{
  "n_experts": 256,
  "experts_per_token": 8,
  "d_expert": 32,
  "router_score": "sigmoid",
  "normalize_top_k": true,
  "balance_bias": false,
  "lr_router": 0.000475,
  "rope_fraction": 0.5,
  "parallel_block": false,
  "init": "uniform",
  "init_std_o": 0.0413,
  "lr": 0.00596,
  "seq_len": 1024
}
Below are experts of layer 4 (counted from 0) of a mixture-of-experts language model. Rows are named router (the router's row for the expert), gate (a neuron's input weights, with its number), up (a neuron's input weights, with its number), down (a neuron's output weights, with its number) and show model dimensions 0-255. Each number is 128 + 24 x the weight over its row's rms, rounded and kept within 0 to 255. Numbers have three digits each.
Before each expert's rows: a language model's description of what the expert responds to. This comes from a sample of Wikipedia text that the model never trained on.

# expert 51
To and modal verbs. The word to and modals like would, can, may, could, will before a verb; also some pipe separators in tables.
router:118135162136153124102137141116093133156170093094157143173122173152127094141108124129100096141112113116110149151098120096131120141146114160099121115112098153090130073107138133124137123106158156130135172115113150098135059101108177132103162100178120085139083196140127148134155145150117111118127111161111104132122098157108129105181138127152129168129116144183141143136102103147096093128125114107140148111115162117144188145123116149104158137127098130123131108121154103139106111147136132119117130176137129153164065112137189120131147148105098150148088140129099130139129152115097092117123129103131102142117143081103117124147120164122113092136169114109104145127122103152129123117138125151092117172078114080122099117150115153117146107105100102104148101142156160120128138125151148
gate2:106132144101114150127177145115109139083133119136138105143090135119142088133140108168120118121102082161158110126106095108143125116119129172095138131135105121125112114111108098119132171119184146099070141114144131163164112112108141121109102110181101108118091143137145165118132139111130097147145106103113146163141147171107129124102138079182145170144135104165150196102145126154092124125169105085159159122114165118136140147133143119079136078133073107124165168124113131134105132127142143111131141109108129145148150131108121105132143128155131139127115145157158123155133101135116135101117119164139119169162129152130160121140111125130084122073112157151105131077104124150147140120151128167103124126107123138122137151160068159126096092128095090128144165156149116133193135112115142
up2:164115157100128148153175148111095087145148149117159131146123131155141106147115073163150174097119121170150104110084105152128139130127111138130137100172089103125114117118127093126127153164182110119098115145124166134110139117115156094114167141161139137123106138130139133133153094125142107129132135125100134137146107179100096091109107123131089165136149135152176166100106095159083123119119120095170144137096116094088121136100157153105166119169113123100151126126094129154142168132096111155166144108105107117110140125145159098115115121130128131108133133130112153174129069124128126101082141094116137114181172152185120135122132152108111106092129173144117103099170119127165119134148125162122126121122093110103108136113104167124102097138079124138115153127131136146176137098152128
down2:144110134153103080124164147111119148118141164130143107137107123138121136136126115105103119141146123152150136118162100149115122122117091124130140164147137080135162098111120097130151120131111132098170088140124141115136138127123111156136124116132140151143115088116148085080094142136143130132146098134135135139145131137132113122132104132097150146124132057111129143125145169150166115170100126143137157134148118167106125092180162139100135128105117111114158134147129134144158097111080142131076127135122156139107100123134105129178133091178073182118161156100115166115073141123151166077168136088148149161166115097092123120097143152159101124115093120125099135146189154129075083131130116175165097109128134137098169115159091141165149108140111136153129094150121143132137111130088146
gate3:123135120136101095154128115130103123067088155153157120095112146107096162157120097092136185123144104075145115140138150131136134107154100158123114099137120148141121116133153074143101112153147154092137117134140121149143156107144131107116151114138085122167146152106056130178149174132135075115128095098146176094124135154157123143146132093137136125116144142169130128143145144143107121148181099103063088137111143098129126140126151122173099157113120135116106108156114145139112113131151140101127151150117138122121085120104132168128113072150114152104114109135125141127147152131148098154078136189117182169097097139100096115138100175120148147114126126148122143109119127134161163088121107143161111149104137185121138106110152155121109114114125122122141136092119113127126156104155137
up3:115165144140109084150149126142130132125141133121149097133090130161153101155110094116114160109092128114099133100166158128109188117118135144115112078134127157118140167122142095153130138140151184182163095117116149129162190140139148087157100105143093164151105140140145107172169136131125134100103115110126105130119098154163128124117091139129082162112112156143144117136132117105102110131106122143109138123172168148129161107144110168136101103121119133149139090142138118146175070157150147136120117105111121102097099119133100114132143127118113139115156096154096131126151087092126117133115103101111118116163149137068096137147143150167092154126122158118130168108121058136136074111139099143125144150153119086143156139119117128102110118134115121143145080083127114109156161131131091
down3:107144120150114086094119144083140104155100113126141187113121138171126133150181127110152084157135120097126155209151134152135127128105127187156137116116176144118118098084101182152156135122130107143131155122153123120111103111122141134068092138100122124159152130107167107120098143100141154139130120099099104152128140171074094145160130135144122173108082160105096127128150160164121163145162127101125120172124154171124115171115149118120176122124073116145096166141161135117105137151098140171098136144138137159123091096128123170147106128153124172132148132149118144136086121116106124118110162149125160100140141135136129118128102106091128076116102095125118121132124117141099107154157119149085130127103107121144126143135115097132115131084125109142106114132139147133149138117131150
gate4:096135108128121075115109092123126168139099115128108138124140140148115127155123092105104107101141099138148081127152096135147124147100114115165113090139168159155109106146159148146191099139115143133117120152112089130161094123146125153141145121085117098160137126146116125099110128070117109086085103108148152161107149124100119134103139175087125169116101131140119100193146095137125125164113112107126135109148134100114155150137099142140170151122134149164136110127169178164148130146104095121168113150160184069137105132099154127148131116141137105141134123141117096132135123137164156107165125127130143159127094093142109177132092160161171077138122091165123119103155128137135144144136119145115111108082132108141125128106099104118099108139120154114153132080135158091131112124161119
up4:155111140131127082119144130105127132116153120163121106130177117099101127123123116160104118098120162114127111166099146123137171103139119071094130134137172119196098123107150157120102168138111114172135151115145113138131118104168086118158126143099146153130105106161116140143140140106163179091133143138138111128119106140120114122141068144128181125127163081126134106154121103136119143151127109145135105154122124105087123098121135108110158109095147141176155094153124087142131107122092072127119120132135155100131156132117135139145098084159130092113109090175107101117113152096129133109113143164122155136151148147124125084164075110159103149119108105166166147147143096149165166134118166111147134115151180148108138154120112118106131126124122095111112140102102111082158155093119166
down4:093114137154111087174125146133097115152114108134130165125067147150113131184142082106128064098074114180165088122173137128132130167134146122145141080116114137092141115138145126158146093096155107145128096127133124106154101162085125129134092132155119112095134136139141130154164108118087113087153159143091160124150141122149155120163139126153099143116149183139125116088123123093137125126118141168136121130159132140154125142115151109137144110143127140084120132137159181129121155198135148123104147152094100144129114113116136139109174122166159159130066162130101129102100142107118078131135144113123115134127127106109117117093144138106145131129108116070110115107145177088111147101110134117130133145126169141165148147120090143114133123122140152123119160143131141152121136129159079
gate5:107123117147150122140122130134123133144107123092099151119118162122097089140123097128131124062133091148131101157148118098164103128132150121127111129158129147153142167100142115151153127119169118162084123123112138108134137096141146104147150131117109098120127161129093105150154118154147085119138100103139166143135110185136148128132164114133136152087114154166120147129125142136113118131094118108101104165164063108161127144138113156156136125083128107122156135131125153146154146119181138095173163127105131137096128114127126106171112101111159160106132118129156121131139121104160090117145136125077114142115150131182151118130102100122142134120099140081122082087117152157143121076150119163108142157078133101117128112079107112093090152170082112192113106107144172100117139122171153
up5:110112141186097146163147111099143126145128142103154138124107143121110062148143124097125159121128106106100104152113159124163131125153140176091155115100133123130071156117144150150143123155135162137140177094161089132147134087141135124158081102157098177114170125158172118129140184128100120123082126140150127118128092150131161086159156118148116138144167156099133109145110093152143129118144107130092156087066119145116126116122091123102144137117118104142174104092112123129083107103114116112117126155120124120127150121133126094138116169122122110134127124117140148099128148116126133154153110136107103133108166166153124077173089108120159114114086178124136142129156129126114138150107094104134150141145132145150141154147108140104109162104111112133056105148136092147156133147160156
down5:152146176109099148127128115162125122099133094164139113168112106127142138116100126134161140087141122149100156091096147149111064127155088128119109160142153100119143174125126159119089170132116118166142092093129154082129189133148100114137120123105125153134154131123155093165133095117151117106155136110166105147121147096152131159123133100103151137144141118106081124140140107109165107154145128097107169089092160114118098102112110089163082119115166105159169136124104112157110134114081108137066100146074102118140185163141111127112155113115114126120134146141114114148138136125143150162143148103160107166109096140119124125155131124153137153131115135146136138138151146158134139126123147131129105139132144111179124105098141157110116144182123089103113141157154123095161086102115099
gate6:152103151125193084141143148128135118115125126105124131108134162148121138128140160162138150164137132149104138091159162142154120101119117150115111159090176152103164179136173130128117140112073127113143155147136136147130132138120183120152116110162127133105108131139160116138153104083125157156120102094132151116123153088099141130145114158138122149137175100090138094086175113114135128169128147124152151115129164129116125162114137150144124144130104081141126141106114108129108103112131163102169110197096141148151149117135090127101096112088114158080101146049141120134151160108139115060128150130150140164123120089101138142112122126149145101112087126119159091145120108105129127082123103132130143135135108105094077108120118123116141100123118091105157137139145136120134127148152080
up6:073114098123117140166110118151143141168112134112070119135136152124088156168173111151142121090132113166167118165109143103136113088139118103139095138161139205111132160162128139161210133095129143149152154108096105112143123134114112098175100131144124106159109156129134105156140140162100149146109118128163156139109111113097106102115166153114133098105080082113147108115132120132127111086136132124094130058105148133133155122136142140140129172146170094112139134087073156158151126103142158085156112148111110078097135095125129098145122079149138127141163148150128123119117143117124114135144108110132124156148158135092135139173144116128100145137106143156097135124116117160115147126099085114117112124126099114137084150118114147159145115131139143113151115130135094128115128143141101
down6:168085154128118109120141141132107137106117132162195168101074153133115148108121140129164117122122196075153156111119117110136120160136120111083139130129117110127107079185176120112105132109081122128139094125128125145106125123147124142118118135139123111116126103120097098120089128092102131124146097121132147107119118101102148128115118124135108161118130164121132170140144149142180057142107159105140164097186100113142073128115124074101138130137161105127149158138121122131146136086105123143144112126147144107098163130113148133119131090112091102121133124133113149136104153125159138119120141080122123135126122101148151150128139121115155150117135161129137158135169157159112151151168136094161126189165136102074133112177133133105145098105135105166127114119077140165161128163142123

# expert 24
Table cells and fragments. Table separators, blank cells, dashes and numbers in tables, the words at and not, and mid-word pieces of foreign names.
router:126082156172121103074131132154116121167151121151112115184075136138153083106109146148114153145148112145133116150107098148129109103146092134093123133134159155112124089123174132134107117116158117139118144085118154134156088101098151134152119093134097102121075168119111148142119145129180112112083126154104110146084137146148127152158151131147143177160096168113113167107109123165134091108149144107113158136124133115172129157121185148104118119119074118083150134141144149137114129094115163154144128135149118138125087137126135127138149142117108156132122089137163117173126156110142125089115169135127119144104124111116145142147139110163136128093107152106114150153139144142102154106095114127124089131146112088139107067166123180138156157123100136088160093125111121111157106158124119
gate5:116112103132128106111087152106107099115144121132057104152142175147141114113084096124172110093167091116130107084124109089141109114169120108133123132108152121157124118133088134146123114118114123137124115146117148109130119131185146146106125146114133121122140169126136134162147123140100087130119137121108105172112124122151134105159146108128118145085112157126134107133100142122117134118102143124095131128161115154108170156180128142132147124095090120113130121109167070118096108167169154121146184166137131120141108119155158132122095099137163154095120077151119172100118128126134133117106115106156141169110165127091106117149074097136155203142104150163142147153117117111157129147100111144164108125150162101127109079127138125130146117109107143132109142142126136090146173195151097
up5:098132146108140101133109172137118092114108117122080131144095128121130128139111099120130113086154092133161122101154136120145121109163178105117108131142163085145145118146109136162135122168094108112148129149089130097122105142156133150118136132117116158108197166181106128149095125121098114118122102165117135159154127094135104103166183115156126103099129172115153097143148146113109188112092141145099130095177119148106145124149118170105119117080127118126145120119178081129119156158132138150134157115109115164123098101129153114129139134138132165122093092150161133069143116141123145128145121114112153127104135160131092120134121146096160143109123146121140143164094128136153129143119077150166084101129120090107097067159131148150148127100126147128168110119098130092159163149136107
down5:134139122125099155117124126108150142129141127132098126117157150157156149128138100144112144148116116144091111082120136128107148120081162123082125135124131117142135149074131149144070079115115162129151100093076123125106086130103118108147098105132127113132160143112092153167106129138090166128154118108144165159128164144093079143112132099160096180122153103108168134106139108152102136135072187125096126134126126134123132143149146076121121174151154087184131111123106134100134148127100126125123153149124135123103085148144106115121137082131091088103099178103106110096135123136142158155155121143167134063135131137159128131137138140099138139119137143141160127148157127109122128146113159143148118160118099134159114167121117091141090149162123126144114115148098072152172115145083133
gate6:132133087121115140133117146123112101107122139137113112182094122114137108144127098148096129127143080103145139165144141119083137124153095064139149146123098125097125151086139088128181142155097110111134125126125114129157117113093113168091101149153088117170144118163101167121110147124136065080117131141100166111078135072158091090119173126095141066123114127138110139152118160148147117122137119128099112174141109104125155128167093147064123125131100139120136144129122138117116122117137121103177180158135132118087120153112156167133174132102151167123138113106155078142141133127171152140128138143124157126168126112128126101141145144142134145128149176082106132120134153172136139125137105133133102188110135113140145132163123119159107116130153134158110127125133127144153134117162154
up6:132099126153114122146145074116136146098145142151149114107142107127166147096125162089128119140137124139151119134135134181124094120111155101088147111125166136140120176147102147176142118119142142106109127137108135130141127108193165133113154130097201126123096167154114155105119088110130111118179091107097124165098120124105153124120145130113147101153122123136099127098123115135145147138161088076107121092111095108127182156168141125133149183103090118158128096132154099123124104145143177134114132118165145119119131159145149063111149099132135114088119096101125099151116110137157141146162120130115136133118171108155176117128101159102164118113142090148147088128107099118137133126119123128127095115151144122148121143083149154136086086141094111169076130117150139160110100132122142
down6:088115087096121136114122132101120149152158104137133134111152150125115160160111157160116125146164167098179116144121141116113130113130145122085104153184135143140141146127098090130079118128159105096164120118124153091159083165119126121167150130165109109133136137115123104113114165122124147132141099133136108128133124162122143148091127125137110144149126114135128123108148157137171111089160132106146209190125159115166138086154133133119132115118141181104087138107129135078101108132141128094103122140112124145131128121110110150177161180104141144145183127145082092122108152123109157114118095103087145107115136109074094144095173130144163129185111141147156139161127152116089139107114112112097128148139115127100139104164080137128155137134125099144125112110117108133109114091153109
gate7:141154115132145131088146124167135101127174141131112151168095107127117105113117138154133135163170128095128115152101089129137090085138126154151135098141101147128113143169136104118139122137169134129141138122140119106131135105131132153153106127202139148106149090112144116165109131150106143121149152127122118144123121140152196129112152097106140153163115162144111122098109114132087122124098088165113149143153120119139172202134149108106087109135108141130132128129158106136140169093114134138167114123113101094140144109120127123117110185129086183139121101141168092102133181120132142119053166126113136113123126102113117104099169092084123125090087166085140123141120158142148127146133123149138133165142117107135125110123073060105136115114092136139148124108133119106101101146133111
up7:161180168118112193115113115136142114129166139140099107107143171119090167111156151129134128125121102121148143103153109110171068125103103159168107138136161138094165081135078151146121141152114130158138143129114177144089087159117110137126149120166109107124146118135115126131148121112143093124141116156133107109106144128124106107107102115122168146088084100124120087140085148101134102101108159129129112096071128108114127132111132106144113125117138090121163114157173117102138131098139131160166125148115102147124122135139146147132119158117146094116135115136131135119136152140081102090110137152084140144142104145100124121086087148162139081151138110125157193147134129145148146173152131127139137122102143165140152101140155138144187115137127139139131148150117122062139100162112083
down7:110123144144150107154144138106117111160130097123123124115096107138109124131076161128145170123106126093126134099100140163157125081104140138127149120118140121119149161132119121105159094124095086204129160128140126107109124136150133099109124106109127092072109147155172087087131060161098171109062131118146139162131089139087128107126142152136128123102139117154168123098109151132135138157149124164141111125144137097084139133159112098137108085125165154120136135115117156104136132142088126119100138124115112122126129172120164152131134124174095118105122165116125138148173116130147123168145112152141103111149137096145171191146128187163132143121121108188124127131135131139088130168153148131123120126115053114097139133123125093126139110150128111114127149122112117146120159106156091
gate8:133116086082114096120145140137188161086104126135141083107129150132118120161132123138111094150179118138109127151126100126090147089112097111158115116163117149086083135138110112133142151166101117092154124148090128111146101163124151117169146153137146145140131127157110147162124125105120113139122057179096145095110167169124151122095124103132161139188112144101123157149151107115150121177149108126110142144157149104192132136127113114131162145133095130164146130116137135130132109115095082162149111153125116134146130131103146111157117154164120143139135137124166088092098127148102102141122128117138130168098116126092123104125112114153184126135139130180103142087168164143131156151115159132121089106113126128118106121154102076129121158082104125140144159106165106123147127128155125
up8:146077133148134140110091118127130108113137174126134106127152120167081146155107147118130100126134115123111109121124129141126163122074128104137117150101155094125086143129090147156128172150168151136197171148122122146106109137129110143113147146121149112117116135104146195134134124095127135143144128108125090128147156093130140104103160145107120114127078174120095139131131149143130142138127159109102163150170146088156126146127122127082132146132126116122124133106121145119138123130110096145136117119099121178131101099091100101104140144088129122155126142124149109155128126173118104111151117156135126134066115150112118113090153098152099154184119103140112145141164114130087197048095109148148125148161122107137091127117135081133138106123148143122179156125130167107147166183128147
down8:128113135133141111120111154142133103166137129109140132113099138129123101165097175142081117119119093115156136092166126126095148077142133108144120147178129106104144097130091124125096113120154155119130149184159090090139126130123105116156117165106124111125147142117145099097126111096144150149088126105100123155123162145142118118101170103150075152139126153161121161138102124113097169141130101108149135123131138142130150139155103174100119107112128095127117184088143130101067119114136199115151166129155086124131138172143083137163150126108154151138145094148164144125119091132130164098114139091136137092115114096143120123105113100135152132142106132121099136123149121136124113123100127164145107137156149143130164151116179163146199115106134085130099108107148183107149118092129125
gate9:158116090197123126162136119082124129120116132139143117093132127137108158090102150136137133085195129136099063145104107166129099151123155132128098118105161135146171125088111140145127106172090128118151142120130110097138119157086116102136135152122110118104107144155144145111121125112106116102132120176152147110127168150127123155109179123052139119130176114167127147105142144115152123159133141130159168099115109145135142129131137141106070117126115136166132163117125124112133115120156150128122045172107097162111061133117099126190120133119126142109132098140128119146150166090124137117142112103107136124145152129150128112142085086128161143098075135122098115153151111142126127172128096104124143159141101126118124105128091125123124137101137129111168118133125143139150140160137171
up9:092142147115114123139086103155096138109095111113088123126142128137143110133098123116093157103127139111146111177119136116122131114162110130112158138175186129190120105159102147130099069125123152158148140135138141127121150159138160114162171157110125166106153161165142128140145105139136097116147139152135124156053122114101111162112198123125118149129139142087119148117116122133131131127119153103104171094120129096186152135091101146146127145093112166156135151105123119141164131109107090131140116093109114107075136156114147113126146122142116131166136132131097130113146111073121139122137083137150112130116181111189129149123126139114113162120098092147096158103118143138149105160137156118118113148142134088119176064159162141150133165100119148100102132125103129110112136113103140
down9:109126143131123135152114091160099134087165112119123125121122179145133157150086106143100125152149116128133155122126090141130087141139151146095145128090120133132116151110170144140069153105139131094135175151152087095147110125097128134157183108128146142103116105145105140126146120143105144116109131173173162112100129151169100088156156081106083129082137085076145138097097141119159133141146136124150136115110085151158159129171120118092093138141106139102079133106111184158138131123115122070085136094085118160146181145122129116127145142128147146132144131165115157142115093127103123151119137157096087163124155120102123158153108124144154149139128131089099134127150131109150143173121132121149148101143095165130097146130149123184140095120137137149140105132120118134115150129098111

# expert 47
Particle up, digits. The particle up after grew, showing, meets (also down, out, off), and digit pieces inside decimals and vote counts in tables.
router:160128135150135136142157127142098152098175116113120113148135126147171121143139117085113099157106094164194116084135117106165102127118075135116131107189130158132125095132128128115159140143187113138156122126139155131169107141080109160137113107096099145120102129116110144151131142160128122095128096123111107132162053117141117166135126140118159122170105155166112187177108107147106085124149123107161127124158131135134142154118108089086122149119076129150125098162141110157121131121154097151139093138113109127140104169143092133120103152125079141134116113142096152159130165114157111112129129141124143154090139091130120144103127097134143104143159102118146145146122094144120164111141138167125119155144093132122112106158103118114099102094131163114158157159111142137126109180165158
gate0:121142133140143118125132115156151111150146117140141112116102158087100138092174164113122077151125099155141095106096099145123191130101155173080137119159143139137115181113106146175132096118139140113165138121099128141151166130110077140142134138134148128134120156145122104155126142124147113110144085126113145099145087150142162109078144135127106131097099116137137143117161147116114117127167116137132170108088150129150153129131168078094145156101110148120132151115156120147165101156089110112187147167136086125089093141136104149078095161144120116132118112141120091144127193123129123132143161138096117154148163097151163129114136140117174089133111094139125135079132135147117143160110145087125111130122087103125142151165124134095088130118116100124118148114111139102164100164136147
up0:147094125119124135122142152135116088156087133122128108135115180097161148128141081149140115148114152103141083138149135109098120096137128120122155105142143110121181135140153089129080106132139126095097141151134125104106087084158171126090111133140165097112091125138155131142101103123124133145138120144096146129169191164152111132163125102139138091155161081149120111153119152112112135151123101115110147100102158133112112120152128165117055111105104138122158086170152127112088119158127134113147134120132092129109124062119160156147097117122121122158135129128093118139099136128148066139098117123185132126126107164100109141112145137154128114150134174180175117111116162067158128143159154136164106141117117132134114103134125098116108092137147167100127139134130119133113129165156146
down0:175127093153113182124132107110133070104111114114125117117118115133123162183102150175113135130153110081126110094132136126134134139171138131188097116125139096114143116129096119138145122099123126114129131134174129100118135115108119078135118151141106131116080107128107139142146129142119126103129157123115123148174113138110095088089149186067107107151167125141098120135106125106115104113098134077153171126139154151109121173115141133104128096145147163141109111128145129141117155100118136143135143119114112110140176147122167128158099139117133113150100142200115120102154104128122119150090134140153143089127156100103137120138162145141085137132160121136108128150122118065113182124114154128128174152187129116159144123113129102096134147084111135064156109170137124097122122147159126
gate1:120123133130136126097120099138108151101135137120156144119109143100132106097171188142144137152083143118123157126137152117129120119117135117117101107139162137094121125159165070124144112156134119146126104133187117141111109115188130129085106173176118081082119165127101175100101162109160129140134101150137116157141125133147147147136154106104138130132121089113141111105141103124152146141134099143098146096170099137126108158113073132089118114107100168121150145079147134146137088100168154112132098101140079130129111167148148126164163093124105143101178128123151163131116159145102100128144185170119121133158158117112141108137122139106110119149142164124133112116139115153086145095135124122122084172132097094144084104116135123116135131126156137098203124113114119118163134156136126
up1:095177111172127142124149132158116119083119138112154206134123066092112163140095070147095109168126092150116152143120118106152126132131159101183139145134134103119139141119144083111121099124142141106106148132102116117155127106111136129106141102154083114140081150155107151135142138124135111126164154164154102152147142155163154123130163114131101138131126126093107142139120106156140111100136152114120070126120079132098097101130098113130125136154145136161140151164071165148120086133124074162112126139128105131130111109150116133162153163112158125131137115138121143139109178145108140108127179154091098095164137149122123104136098108169114132104115124113110138106106108131127107133119119096106140174140143113142112145120114160178170086095146173143096147094112117130163113129139154
down1:119131127149175089136124143146152136137118115144113114140131130094152152127144089153135115132105155131137102160173103126097112127137138130093145107113109110114134084117095116118104117141119140159149122134136141130120121108136122159132103110157132123108150127091203108145107153161110113098136076138115082091131132089128158126145142120097174177162126133114137096087144139141123110151142126130149077132134198161126163087106155073129140141106122140145130131147115172121170129084172120102132141118157068096139093141117109132149181123162122174116138124154085098125098144122118131117150124119117098137138134126101152120138104085117191114147146180141132131098118144157106087141143108083161182123140131115113109117102125118135138180119140150073125126085123163112113110137128138
gate2:125128130116125141157150140128132146120185175165114081131096138128132142126140144158112140058120119055194157103179110134104142133147110137100113153137160124103120063107130087089152125127126109126130127197102108150141101127145134135124130112102130119064146137116148115093115178099103131171159147137149133138108137146111106147118131139132122122125119095151112127118128121130142148155111116196128135089136138146163112100121125123139104094138117099102103169122133091118101126127096082128127113156096107092122111168154111128131122149125128133163134124134163134108142145205166129110146153098177158101115131115113121133141139114134149093120148124114108114179147137164141159119101138131127107131085139123120104108157110112119151121108141168120158087169131112151152121112149171
up2:128137090144144157128106131116124115119142101148122094106167162149091099140102135090073116150158132080145129143129139135120132100113126108184176123141143129112142110134105151138121186128135124080127164095112099098138120132110109097147131140126134163101104154111143125122091151148171135111134097116148141129107136117101113119123108115135150149108144146133112130101139143127128149087138121114135141100108127118121111181134094123109147144156159123105110108121085103122147182165100082149126169128121131118156161118155153133136164151135151157183163101165131118148046149096166126170065149098103104141117139080135159138146111089118141125079155118151145132129120116143111125103106125142118125093134147147095143135098136131191111094167114145104150166127113148117148074148150112
down2:110089127131124119138077140099110110121139150080080133151132133133145181116105136127128146104144092119144136135111161145120165107137155117128170114157118123131135141110137094100120078154173127149121105172128169135151143158141137135137106117124113163168107140137095142144161129141162118096110138122128125127108146174163142165136130153114158106139121099133088141144129099124118092118136153122110127142150137162101159118099133143129105123150073150177129150145092097089200081108112143116153147127139138189105121116134138136104153112156121110110086100076122170087124148098135140135133114142156099122112161109135102083070126131088137139116134102146117116109167145120145142085135135162171125113131122136101107149134114143115100132177156078125108126157152172149184138119108100
gate3:102110097121150137110154145121147086120155112108119101092136197133103123141085102137088139116131137152140109137111131128130101129097133125136107101141162154133159157139107124143111096150138102183120117121119133132168160099113157133121151183145194119090125098087097129155142151152142121081139089134084151133116133122110118150113160122108143178101117126160138143090120146138123089137146155133171154197144118117125156125126117137184096092133085130079157077135118131137167133120155170137114113128129155148163120139131099115111103096144113122148103110115128147148148142138143127095139143110140157166121116091080145102137137153094152141111140116140116141137141185080115127115091088133154123173152132122154105111143098072099121147114094124124134166144137107129100129134101114
up3:100115147124094170158128092155155112105115136108105119120148105085153139115148162097141123138087150138147125100097150145115146170138161145120120127105122103104163112111161146170112176105152188090114106152154148103127142123147111108122148141145138129139151130127084118150162097129112110157130103103145073107106137111094136085158136128114103151154153138115108057148119066163118158109133077168086146133115131139116101168115153125096140124138142144138086104084145140080116140093089129126120103143173175146095137149110157134165145153115158109139138114084123135105125100148119137172142111121146127113160131126140147141155138116140158108136084183118155134174116111167113132144120127119088141131087135114116137126120093143118136163122119139138137092145104153151123086155143140
down3:082099170123088134113114102180092118148103155119127154120157138125136167136135097103138132139131085105124097158155103133145181158106117118089156148155142132098130100146165105106169132150178121130126131120139137156128115136111112125096093133127070142127103145143180092137175156131080146080185124083104159126165108146135143146138084120121148096117173091154151140151163166162149111152082152147143155108182094156146158122156114132144133158148133156131141105112134106143151105137135130138119065178137164136153147128117092129158110116101129124094112129112139135128143112135145086081129088141122119129100120127128097106117140125101111125137108084124133129119114145128122132119091123128135100149151129099087146131156126165157122138118091145161111135090122079138123132118120138
gate4:172164138148114131123151143136107140113144137161142122130151167156078153127115124087120138114150121150182144091112093112112116095158091132137137114134157141092110115122080117154122117105104145135165120132139116096124143178148142157137140107161153131128147108083146111130121156177148149111142155129094143144131114144086128121168103094076087098110130142143159152138116144154107102116138141115138116189145107114139152136136141093109140118099083089131123142134107120173126108139141158120095141117123107080177135134151118155117157136152101152143133102112151162136137072122161130118092100105120188155097133108169131175173140117095160106144173116119149105153158100128127122124080114148174092079143095097108144146142129106101099140132128090119130112117155131101102124118151115
up4:119176127109157130133145092087145127115122112143126109125091127153118113144077120144123151132109104166098131125125115135112145134152094162157120117101124104174113156163155089098170096139132165133126124149102091137121135156156144130167114160126111164093139109150181128122132164170139119086143142125131128105119136095091077089150166162122163127136146114125147107085141134143107127093139196089146138133134116151128147121147115108080167127133121099114116152098126120128095096137145159106090176150144119125150119135091101103070100145124111108124144131117134115147094107120138148106135167138112132108123101156090130145143094106102144144138115182177152164135143141146099150128105113148174143124115075133130115123097125133134116113155141134211101137127089138132119151126168095
down4:106137094126130140171129142134149120129136144129148098130137115118180107139061140140136117134160157123136128143143136156085140110140153148155153122115154114121105095166167105115146139135104120110108111136139144081137132089135100132121137121073117169150106148098075119148111141165152185138114110147144100181094128150120106124105119123131102129090098111124126118111133122126125101145105105149139137127141106112128165161102130175107111132101115138087127129159136183075085157125128100128138087170084103111089103142103112140130178112143128156123138136132115118177167088144108127073091096101168162140124154136149140143126136098152155153116100148111128119131146136098123136132161081084158146113167098192131114126138170118107148101146115120143121126132172132086090119137112111